config.toml
n_layer = 9
n_experts = 128
router_score = "softmax"
balance_bias = false
vocab_size = 16384
norm_eps = 1e-05
tie_embeddings = false
optimizer = "muon_variant"
Below are experts of layer 4 (counted from 0) of a mixture-of-experts language model. Rows are named router (the router's row for the expert), gate (a neuron's input weights, with its number), up (a neuron's input weights, with its number), down (a neuron's output weights, with its number) and show model dimensions 128-191. Each number is 500 + 40 x the weight over its row's rms, rounded and kept within 0 to 999. Numbers have three digits each.
Before each expert's rows: a language model's description of what the expert responds to. This comes from a sample of Wikipedia text that the model never trained on.

# expert 31
It responds to: Taxonomy article words
router:406578503459549465443510472522477444500417472504465528501436526481504564545483472483432476464544451441489504533510476538583558540515401479577532444450462442509458480531474505577531525458532495
gate0:487490414481527475463437528489422500484477497494545444455445492519517431455550536482454499534499467490494504557537529558482575556480477479518558518493494535567548431466548491561485497500464545
up0:544385484520498527508494475440500508456524516419492494531502417486546513498468436379506576475481534525479506496482523401489459516532557548483474495513456508469488525457483523448450515501546518
down0:524435524512498457439504446547520545484487476518533511505491472555470494530481507525555525429479580477454531470566551526568427485539500511476596489474462460521485519549432482572467542522468505
gate1:519512445457480535568547523496427521492553554547529490441503487553471509486535437491533440546528515570582508538518514389531480436528524517490527453485451525608534479535491551494563521512527471
up1:513532445476540454524491557544565491461503531499542565523500433531528584448410426486491475546499512500505467481497526494500500495485509471483532520443455507553517507476581527515461556478579551
down1:490478540486563495521477487536495522537495513530529492436539477529536558447481494533525460442522511495479555462425555493553527499490490452504408548477514448437512487475412450525500464452417491
gate2:403517415526501523426482556511474457469461504454559494522445525519500491476516524458487496543445422482521445450483535524517480509548471395527506454526409466610479488478555470532535437558538528
up2:479417460492478564479494525458498538507465546549489463436536538486448498528456431550560464524497514543463518487503500543431478542509518508460562501550460496506498529490508426479475479412508461
down2:578519546476507475525466542530509494491463516478577477450523486460468524494507478540514454428517549495385579490495473545456510545514449510480510474458515504519465456500447547515429502492406508
gate3:502553516426510557461498537461547489566534486520488441545494494531471543495476525497499473432535494566427532498504463475547521415548481534585495479463487489475540527522501518525474495517526533
up3:507555548509518538502478485541533490531536439474381527472515451449429610438451477510479498516565476481527474477537515464459590502527498548585467480466507591526492473494510536545486429513533509
down3:535549568532498643481510477464534470500475474474461500493512503497520543481416586473471510398536528513506437517388514457503484532460523497510503562545491481462453463489632489447552466485520439
gate4:529526526487516504525509418509542459454626477500481527420540471537480480447482507514486511558526452525504444450476522484479542535490424438479473460506505533452484555436441497535479545478484520
up4:471452471496496514468530510469505481543490544411482488574456532533503477485495519488458480542416524536532456461469507492509526448503476506473468496448511522460512498471467435410534446493442575
down4:548436408559504477448427470492507536542440487452446537529464523504581515499552588506511595553487471500504544563427526486415521521526545507487471477445468417466536502485447487590486500489550444
gate5:552511476504521515421474496556506450431433475469594556418540473528498537484532520515462547480490470505410497502488486526524427487517459465527493517405512463530532519565548454502433420499497510
up5:519535513451412426534514516461438449531468454493473486520497514418474506447469483526502451520537478474484435394477535420563481470581474519503499497519456529479552507477440527480432494555471551
down5:518476508537485544566465524514445572478519459509554384481562526478516498511504515532487531558563554607406432468491521492516467524520521480486500501528447498511471504476520516506449545513510457
gate6:552507465494528566488479517492469516504468534530516534518564488500478437528620471506545417462492513457469520501468387546510493474511464485535481531481501547479446578499505568471467572508458563
up6:531428514558520518513506491490505524561455465478488477549576478559529540515488542528462601501448488489478518482485484534473465461467482533457490515470548516511461496462466503419497534496468515
down6:474534449455443494479517532523543493466494519464473511456430498502506496551495493485441524512523458480616513463554418424474509450434458545577478499498590498480510455532492521534549547499525503
gate7:455545521483483489473459505479472487500489456482547510515426466509421512492548506593481480472487531547514474512499518518590522525500480406500459435548440486496474483514588478622452474494504472
up7:448441421473477532532516500555457412496509486519577568435468516467497571439454465519503472513439564528494519570564593487500530430532494500524494564416496581480456523513487557491492536458539498
down7:446613421453491436527445540536495493509524453397470455475501508491515433553428547446456517428424481530452542551513485502454521510552511510580553456506516493501500528586498498483574538452498531
gate8:478466473560506547477453498490488581461475454459480484488540451527387589564462526424550417482502484566500498546481504499554551528584532499574519473484540475464500567544556502552459447499501533
up8:489463560531515538445481513458559536478483504444448526513522430432520462458495565523427575499468519518464511478507521562520538465423496550531539511541550431510477476508476465515501472475475492
down8:504509534504539510475515490504483526543485508560447546554452509543510553380506514465531442487565462457406515472543500517411518469547480450536472469462433528553535564465490460481511536480510535
gate9:406432498486507459533498515472532505517445531541500494552535446480475508492497456480501478439544491488450481520498453405473423507503519472524442478461578475500511428529486465558463458504562510
up9:463442509476508549505503552507519499482434462502489497511478496485469526486494531464584484510503506485499464586465533459563480527528438526542500462539443466535527484510563520551553457475501504
down9:502495511528546486521529517458409545497490506459532526518512492517523512507511518526537496452591513425501480442472428519508483427506508475486526527514477485531496439490488458507502548480454527
gate10:448525526537569496492410481558458494522387444489455424534560499464490519493489472455514483479559535500494505512457483502494583502509440465581551453462420431500467470540483480563520427558422509
up10:469452477510520467533477457508474505488467535542511437402540556499546546531530463519475531518459453475511459522551463524482379556464483469519545473433490558537552505481507549469498453531498439
down10:490512498542441492490494491470470418408563527520517460509495491526523439460459513383522531502572450495558514500514486536479496512522461489492510594516475425489553489525523452553436516506525513
gate11:458509399479455582489539554463510511521497501498516485479514548465510431525510497554479519503626476543541433485538563534485519520469455425441523412459528544496470532570428524476489477532604444
up11:526636478522467439485498528505516508550543509473448504526514445499442477487529453469545517538513494502469526519572500453516461470469503557549401504488487488537455477528548555505512537536483478
down11:458484532546502425433542513538469461487485519513538499503504535562578463548485440505478504426465489416563546459481461525457486454467527489419531519505503533524499503502522455515530560476473530
gate12:450422515483540515458465459494508477507447551535531516543483489497534566521528539501487458480565511460539525562468457463529578502488500475507517467510544464533497542471397470511460525499505531
up12:534546466541459477424454491525467508535549537482554526488505512543493595509489521533479456428512489515502481563466500462459530494536478473563437470594462561494491511472507503538519507550478509
down12:499520462504525498556444481449490466518621531479534480464466458415498523504555458508572489476456529527454456553564517477526566473534541452531481507475483486522449501462559442507478486474463500
gate13:492537494495587464459440515490501502565429532499443539545513507505415511579516498483389536499518526541487531507495547456582561524574401421504491446548481409491476506475459478533492480521492399
up13:554516473495555490535508464499432541537478404569574522516472455473535580408494483496531506539563468485527505498479508528529548445496564525465515492506514449477447504502438542452567504444532561
down13:475517450492524541488518447488564540455448480598525513504522463471447544474557504495502478496519481441447488476493516466465581538520493487487541531522522442457479471595469427475570494522526502
gate14:460591461467539450479510484499488429481436535420432501467439553537516549513530473447532500543479473508517463446485471463553535485558498472575536431475461473514480440500532490541499494409540492
up14:561545503494495527512530512522454482561495581551482530552453469426543479480487528480582433508542530511483569427536444526500493461556506461459480483492449471490450557437460588429489526481451497
down14:484602490513484472528437505533505461491445481534536480505629386466482509453457478539491443459576497468498480464512466504584507552514440505524507392459459507516485511501475414492480458573466493
gate15:522526515518461440584533498486484543512484520571493546468449443525528479471530518478491486491575494527479456483537577524516511518516470493497486512424473555516569493485496487584457557464555494
up15:460514481526507468510475497501552606462468459515416433441489579448508521488528528504556537515495503522539530514492419489500512498487492511512538500511492447582521559527479458498481436462546542
down15:511520444560533537447485495549506582473522621524562479430509497543436469417557443568500540533481539477484484492494526432471568440537545482456484503577490484427471525510484488498537468458502523
gate16:396528499529449502401470464437481543477453494486513549458541477481511502487503523498431537503579498450533533489495520622545519455449460509549452463534495487516445468552459486557544415505530491
up16:442425529455556569510471488535518441590544465475528491486534461483528509520478513482479458475448582541544479501585479440426543471449513474510501495503512556506561531482474482529453466461511558
down16:495510586505538508456504497538548475519480472555401503490501516475517458459471555537474535461519415496538510512503525478499564501531450526455586472462459525474500484536517474472527450522492537
gate17:466535486478547538520555430506542423509481536515542520499490504493558492506475525523504480524570418510493464546530560567518510494573482438531491532459573510490501507532450429559554500527465395
up17:501491440418521492454489506463439542490506462505483477541480500508422498507461509480444518457499488543458522501530402500461446590511555496499490473472503505569439522545558526531474511517463485
down17:567518492483464445452559453518493424456477476496474499530556502442553505523420562526511503441546464546505464534476466532488536446521531525512468486546477495465394506536491471515509514529509470
gate18:458551488518464462494478501558520483489450497531540536457468415511538551514477509413463501515566505549493531452510422620491523541530440507514513508470463544521561541451447498561529497432577562
up18:484488480491536527463481509527522461509468518507536478459463483521547485491560481603518561450540555504535470466470533501543470501535464521456521523467485481502511463540441476437475520478521562
down18:455522514537470510496477533520489560468507426475521518558432493484525448493589459551505540558508571448473589567444521515475507522479469442458496544614454517463518467533475442475497520441448546
gate19:441520416406535501534490550503508530525422483516553569470389516506553509484437483429480407450502451468563465469453486448524506617543496484463570476481453502569492524590496583532466555477594508
up19:510505468407511493466444522538502485501497456471531502496529470481380511464525460562506499485539449449516553517499516457554493574547558503508504503491511430492485478532450511492582458501448494
down19:539543511496552493569457561550506494513483472446462483570529493497544503494549469480550485514489537458524525497562507450436453522450574519560463496571435517527521476483534502378508482452464528
gate20:569504519529518498488518505462575407472420488469506512490469486508497544462487541459498429491624501536469457490522520472473488505492453500545473525497521492488456507525491520497498429480440437
up20:453519522540475531564489510469557491487559409425522428471479489451406480545406479512502475487573583499514478519469482521565465538470519492471433499475478525427481511521551532527512490515520539
down20:432480527560501555504523468482516507457459519521513520529490517462441472485545482491422428586558535441495498490567554482474537480547474521572486494464482469517521502475521564487473495574468453
gate21:498504508443538457480466522572494495567472491449475520524527466511474564495474535598459541486519464481527472540435477523527521524561441423493486457488456461519516505440413395563524521490500487
up21:508444521494389452469487534542497474540540580514491488554517442508452444571550483479504570531504493468460495452478510518486501445455492585481473504559459495495508502443507500474456477490430543
down21:454548547461615530522557478527490491476445496500450540424490489525515566479533488528426536421520434468482415462458465520476484571500469398516540507528492482555513484464397476539420496482547413
gate22:480530514504487462505510601532499525447428508444468519464501468541472435477449461504432488539455498541480482489546511487557494524456575511572541511426470492533425548544484576498430535478488540
up22:527483476485510573514546478566474491522494574429491462464443555422544434526494519503579483576544491553414463446414473498476460489462519432513461429553448615441497512530444514510432439506485496
down22:467432555449495510447492472537511476427523544563537589470458498494515510481518521504507515516527452551491482512494528515468478557421482475484549432483496500533509526484396426534541477509475532
gate23:455511452484513525492526477577507464460499426447572544483428487556476489520432535502495502568502483475513473527463490535545517494495488556542566411524540470484394468566492492593499503481524527
up23:522463488517491516491517521426482490436437494482433531478529530501445518505491469467513418555552605521497512520458516447533568499519498478443550518569564520481470521511541490549508481459452423
down23:510546527473472517539536452488530521500546444513500462458469509554527527452537636596466503484455463484503478446537477543577507470523522462504522543463493470479460569538480401459467551508487504
gate24:465557507471482490453420491520507514447508480540468462469614525480455504445494483451453483525484430524504547470483494506530510427606498546501497480431529464489473501456449496458504459577509486
up24:514533433510475464470453570491532533490445503473574403521531469482493513454481563539475459552481467522479507456590464465451441463431487530552528477543476512524510500472486511469498509473483425
down24:490474513487465425510524555486574507476532529470527599527548553554431500479521460510503500524589497544514458501492431522494537535450502452518496473549505527467570546481530562559484503511498520
gate25:499505543503559517517490439471475472481428507517439489461457482508454550519459580522506535542535507460549540502455443524516488471486472489527450457532497485467455429503451462546439446475505487
up25:459564489536498460551563505449491486410486430476474582532548510529495425520496542568508517474471486493535481463497502486484488519532475522584544546488494546414473510501505479490501509541526456
down25:526543466581508420503494483524486454522538446582422449484549437487475543487572528516537523442502498495479402469537479486504458484482470459499461446438452529402523472484550497456542484534508523
gate26:429548474468541523504516479541479490505446486519545502538491495453489545455490480477519452495539451510476530569475490553505526496543546478506452472557462458479455463499432459637441544562567535
up26:504564523535457507547485460517509551453525464442483467555466456453489530526486506513510457571546519538485481494402388464552519494502446500491497449437499536480556489465486476553549484501550552
down26:572461524480478542513575455527522511506477414466491462511570470443521495539487572518480509506521483493572559494569502524513501471511563495529531551480577499532530454467480496535468507461517569
gate27:524552530559486521527509476510488498498429520539518554421463532448525570571516464525479455492566531434479521520561493513561535450572415514530484464473465477463489497488453481465476493441554524
up27:407487510552534453483490461509529414466538483527488522533490551440490575472536431559525506501548551494490464438412523513556547513485478485513525460468535576548488479501502490531527505467590491
down27:500464548515515450504530511435463450543413558491429558496533455543449456422446499479468446490524491538534482549445476494520507485519415500517554530458431518501466517460564536561523541440500459
gate28:565497474495519499450409501451493475485555504523495477522431502521551483459499470499508578487509476459492554514496493439520461557509513456526547529524438468473478515426520491522500524512556531
up28:435563510470518502503499548437489515476565503502524563491504545420489534551569449502534513472447497525535512425493540524526513465513419495482493524533508466440456454507521500499530498434436507
down28:570430514462485483466442455454444527496521489592555510432477477521482494513465469427478503486538533540583485485537538559510496473509577522460462535505470530552533523504495486522529437519499484
gate29:524436507514488526517464525498556512509524520436438550594458541563527549468491448484526514518498445519549512562555575536524542543524422425487497502422521497475552485394499467529555450484474519
up29:500490515436468488463521410514477511522455485447532565566514547513529442542532547535468476528489558583550497507457474461554499494414502495447502496462471513499475468525501448498498491452487616
down29:496480459573472529445459490455474505478500523475495542471509469504474444587523477511522512548496504557496519508446487507446494475519492538502502463559498542547424441460525510508490554493498503
gate30:516565502503530505542510503496507508507496572462457547468568545522526440578387465452502493483466430484466563528503492463419480512487473483484503409501543462560528476509495500524461483577504522
up30:530480494493522495451511454494440481460436482490509441553486420490562469537503540505559536466467566517456540531497487546627472464473562495553448496506535532439476499512475557481503507483505596
down30:483519449570505517497539458494524525437537430517460374454486449480466453454491484523596458533512520531508502489527530521515471479563496512553588537488466636481481538525497530464445505496430485
gate31:486546451511552484472473553470489494488459581532480548472528530497430521489476511496538477442523533504457522493475465509511482499499409493606471485509548454508460423496412491493462438468507508
up31:439500527513525512546523556452509507387506467521531515562505502488495468456442497479448560473542516579521484509519521492492513538489567441489555499564498490467471495525460440451541449607490540
down31:508448511469539480537543498482515477474457463564549446546445486488496535527501495403494429472430560522518462506494490556424542414494424440486522438435471477524504511524389466524476502430438507
gate32:470516465484584594546493551499537489431476515552554545496424534449501498511459539469466443598577449479482516543491446509520578491537496459565498471495505474463504524468450510532512504473533511
up32:544621539499513526481477469523485543502479487526478432556489471477484555524517470463452529483511460446491473498515504450466532566519589405526448425462554481531454569530529468521497467485473518
down32:512535500443601548526570494482473494493519467417572427488450464470477535542493495567535489428494506446545529452458527500528480493468521504463430444447487462516509449511452469497448500528441464
gate33:504551485472557518546530491531543483592504541427514527563557490538467520445469490468530479534578467413521516524496579529517495451585538467526467525514508350551415433514512488543474506464465490
up33:495551523448482526496516539468477570523509478562526442520425457506504434468461514554517562470449485427414488548505475437518480528472464472482495454429505499406427571446453514501515458441549438
down33:487574427464497452513534428519495515575512542518505480514456477539530466532469482526470555506513409521498528498516521447512481568537538414513470464476515522490492392527442461474489486492532431
gate34:503531546486481593489536486538489503550474476497498510479514493465467469463480480477532542529505492555554520565496514535487476525561462483447506497452566500500533482466506475471471508457472448
up34:474512502488546493523434432507479500451501449500530496483525458463426582493471475471547422433460488491456550440490505427463530466511491483479473539481533528495501538599502496493470439553509510
down34:419558462565495457531456473556457525453523480453402571482431541533447546537495478536536480471433429467453457451505510476452561498503441543499457489496564437510459468446464510495495422448510530
gate35:458471580486402547538480494531511499513458509561538532584557471450456515530467461420518491475451513508452423474448502540531473516453480490562491493550519532509541482541497493509418524531484497
up35:554502477474447475497521520498449548433461522471502511427495559556480436559428496434514535533459519441506446451558464459526510527530478465460518516486507465566481543514469575460457518492491501
down35:471584499508432464598537536519541562512456553455523489526444553500506437533491452540519521485468502477527470416452491491534511497452431492487490531484519491470394538513501568469494441496503514
gate36:492411415531507547472477514449516524477484481501512530570539531549520417602501488500497463501477521578481509438534456479537517496449494523537531464512529462504563504568494471563477473515472477
up36:621502479426482529532538502454508514477567485461474512498484511384557445505424497507554553551538590529538499569458529516450470571503486513451472549475536495462468497401536501545430520526469537
down36:453509531549527432555504462450511487521473589503508479523495481538486544476529464455453520542560461537529560465581524534512554467507536530518471503541522473490492532490525449574479486447508569
gate37:509509482438513449468486563555520428528457549483514524410457446492497493448515530484473502454478471419479529537496465513452464548454502463516418536538522459460446512385462437499525392444503521
up37:490527525563487550484483552551545501413472462529493444549499498494557480565524473522420510580499560507497530517492474495538496448537572528502476529518496549538572432524475510514451453445561553
down37:461521434449476440478466523563505492492466495506511493543471521548522428454509429517536569478477480500462513468600558513521475428491470515454515552512440487488510503534461457561478473476418586
gate38:474513454474529463487512501455500548491491505546450515537471537456465511519508525542430517538485420540504477496413527552563598483503451401528471480405507443496463498521494474512506476430545587
up38:478523535461454494526442456597472512479481486519458475507567538503487562471559563519547399531517475476467483539524504422466571508451493413521483481549523500571463509487456439476486536544474450
down38:451483509479471541556492517527465530514457530444475534512511508512510546591404428514464500536479578444497510475493491472518447567502492538607480549481516516497468519565508488616477507588501571
gate39:490548484453462473462427491465432432512380471512477587513525549491479526549535425496489512554553531475531489422495509538541471510534471480478517455526464529584480489531447488525470500495456503
up39:468429515566521581499516534501526444489540527461526508508512442480460471488507544437543524474488523486508459467485541509553429472510429485515518493531517515484506540544446474553508528569478436
down39:503606506520533563489441487503520466519514488563508500474546573513480481505518520464534478471493532560529498465451548491516535439412492503483558484548499546459490422516509441506499528524542444
gate40:437501490486487489474488565503499451527453509502456522501442496483471510481488440447468517466469493493600449437526552542499524537478499457526553444516438527484430469454568478541525517509447488
up40:504524533431470483556516457478564383564435472543431477472547512488551469484463519541492451441484508549495550490549482537505593490577477509401520473513558459476471491474473545549563492434513561
down40:591473433523490492474510510417603495499574535556493456458529461555530464551562514525558604437451488541581505488500498511455505490459551475438491496563560494437527525400505431527500565511494514
gate41:483523420484497501442463487491498505463472513506524479480501505455543458579421500543451464485531410504500535539509452537522475581478504457546515404554430521500512507508541457501487458514486481
up41:476500512589514485522499529451522481580569475526536535556482495437551462538526468472457497568533519545517566515434526511418571465549453481460459567447524547486475461446515411484501491437492456
down41:529563558503511544530510516524523542488570496489484489497428533516525479448533481498584533471538464479476526469497488515562531521545567505527520548461478533446468455486504408532521500574511490
gate42:515508498511557489463394467417449493425503504528440412575502469519556487460469468503417448474513450526537518584506491480548515550440442502478500559496403472544540460500513491592486429419504517
up42:484503496550494448458494527470473463396444494423532543431511427477491488514471507495560521500542549509450546622527580561488511529471503524490471445505561555587452453499464427483526494498459445
down42:483476416590566591480460536412505480450488551489477487465565465555485485472461478449511461501474544515522439504507600490524529453534537518460485556552502494518467508458618567520524444465480574
gate43:459556479541504413491507466468476501536450595499532506483522540439542499486476527484482577527519474466468484488403510459469557472518478479498467468445542432567561526505603443478530560525509481
up43:512525565465494526591426560470541508546445518508500487425437559480473519504554498487511448474473496506531477508537462547546451475413458529482493583509459527556499575440422479498463493594516485
down43:580520505480452560531518426528487530466504540495529547536505470492498502600590504486480515470551553506511525507529541544455515492523564521494537492527530537518524510413510458519497443509494524
gate44:509468527460535450452487524532568527557464573502516469485529541449493527441511484479514508510497473551478494450614515542397512441537476500529497506519549564562417449474541390511514487510482427
up44:468586461541547443498499494509519501553476529508486513472466513457453457517439524552433423549515535509458487520486537481529490508464466464552557489419488558544544438597483583504473514563515518
down44:543511554474513477500524518559584558496445527553453541486506497536467487543506494565447499425537539534478497503472463543477575415536522522475484466477546498455496480498540488568414533489519514
gate45:499541538507575486473467495513461462492470454588449532472459574529431563581582506488534429545576470479460483573556591545438493513515465529554527479438483483521550432524399484493444501423546461
up45:506567508475492502558538512506470454529529515519539535505522530485539537491508458439512486492462518515458505509497489468468509530457458576425473490418520479466499453444471497551513541483456475
down45:498475518549515504534467519464505527579518524539467452489520502486464495519515549484522561578445534459508425457510530492503536490448485512513479499530421486500530462520526504487487491482558475
gate46:482480508447566503472487539440529427525506562518534553440491504435498513461518517534417495493599464488489480439530522506572470529497362471516483502425502456522501443535504460544454560466471453
up46:419398480517532469459526541467472611486431594541513453506487497407572456541527450518471399511492563511551406482534529561573469498466474502460536474515527508402470534533496546416507469468446489
down46:494530467508433531462473490518516491525536574426454457557493500486574514531497542435472541462518528505531503478497516459512397488437521474397415440457535578458495496497512536483503571544571501
gate47:460498469458487487467560453538539502487445559550586537580478484442589610497503504452493469485532474446513359447537463582516548484494479501494496498548467540521463443548470512505531509451513604
up47:561512485513529433466535458547553532438438516455518496549552506532510553453484487495416580496548509456523482486460528536510495504520434484512457488517560517469467501485482489474466446462430556
down47:462527580519515524579540474571505574449455573490568487513556496390503457510510475529469569426476530489503495522480439483461484462483431476443478452511454535454524516538438517451490491448536504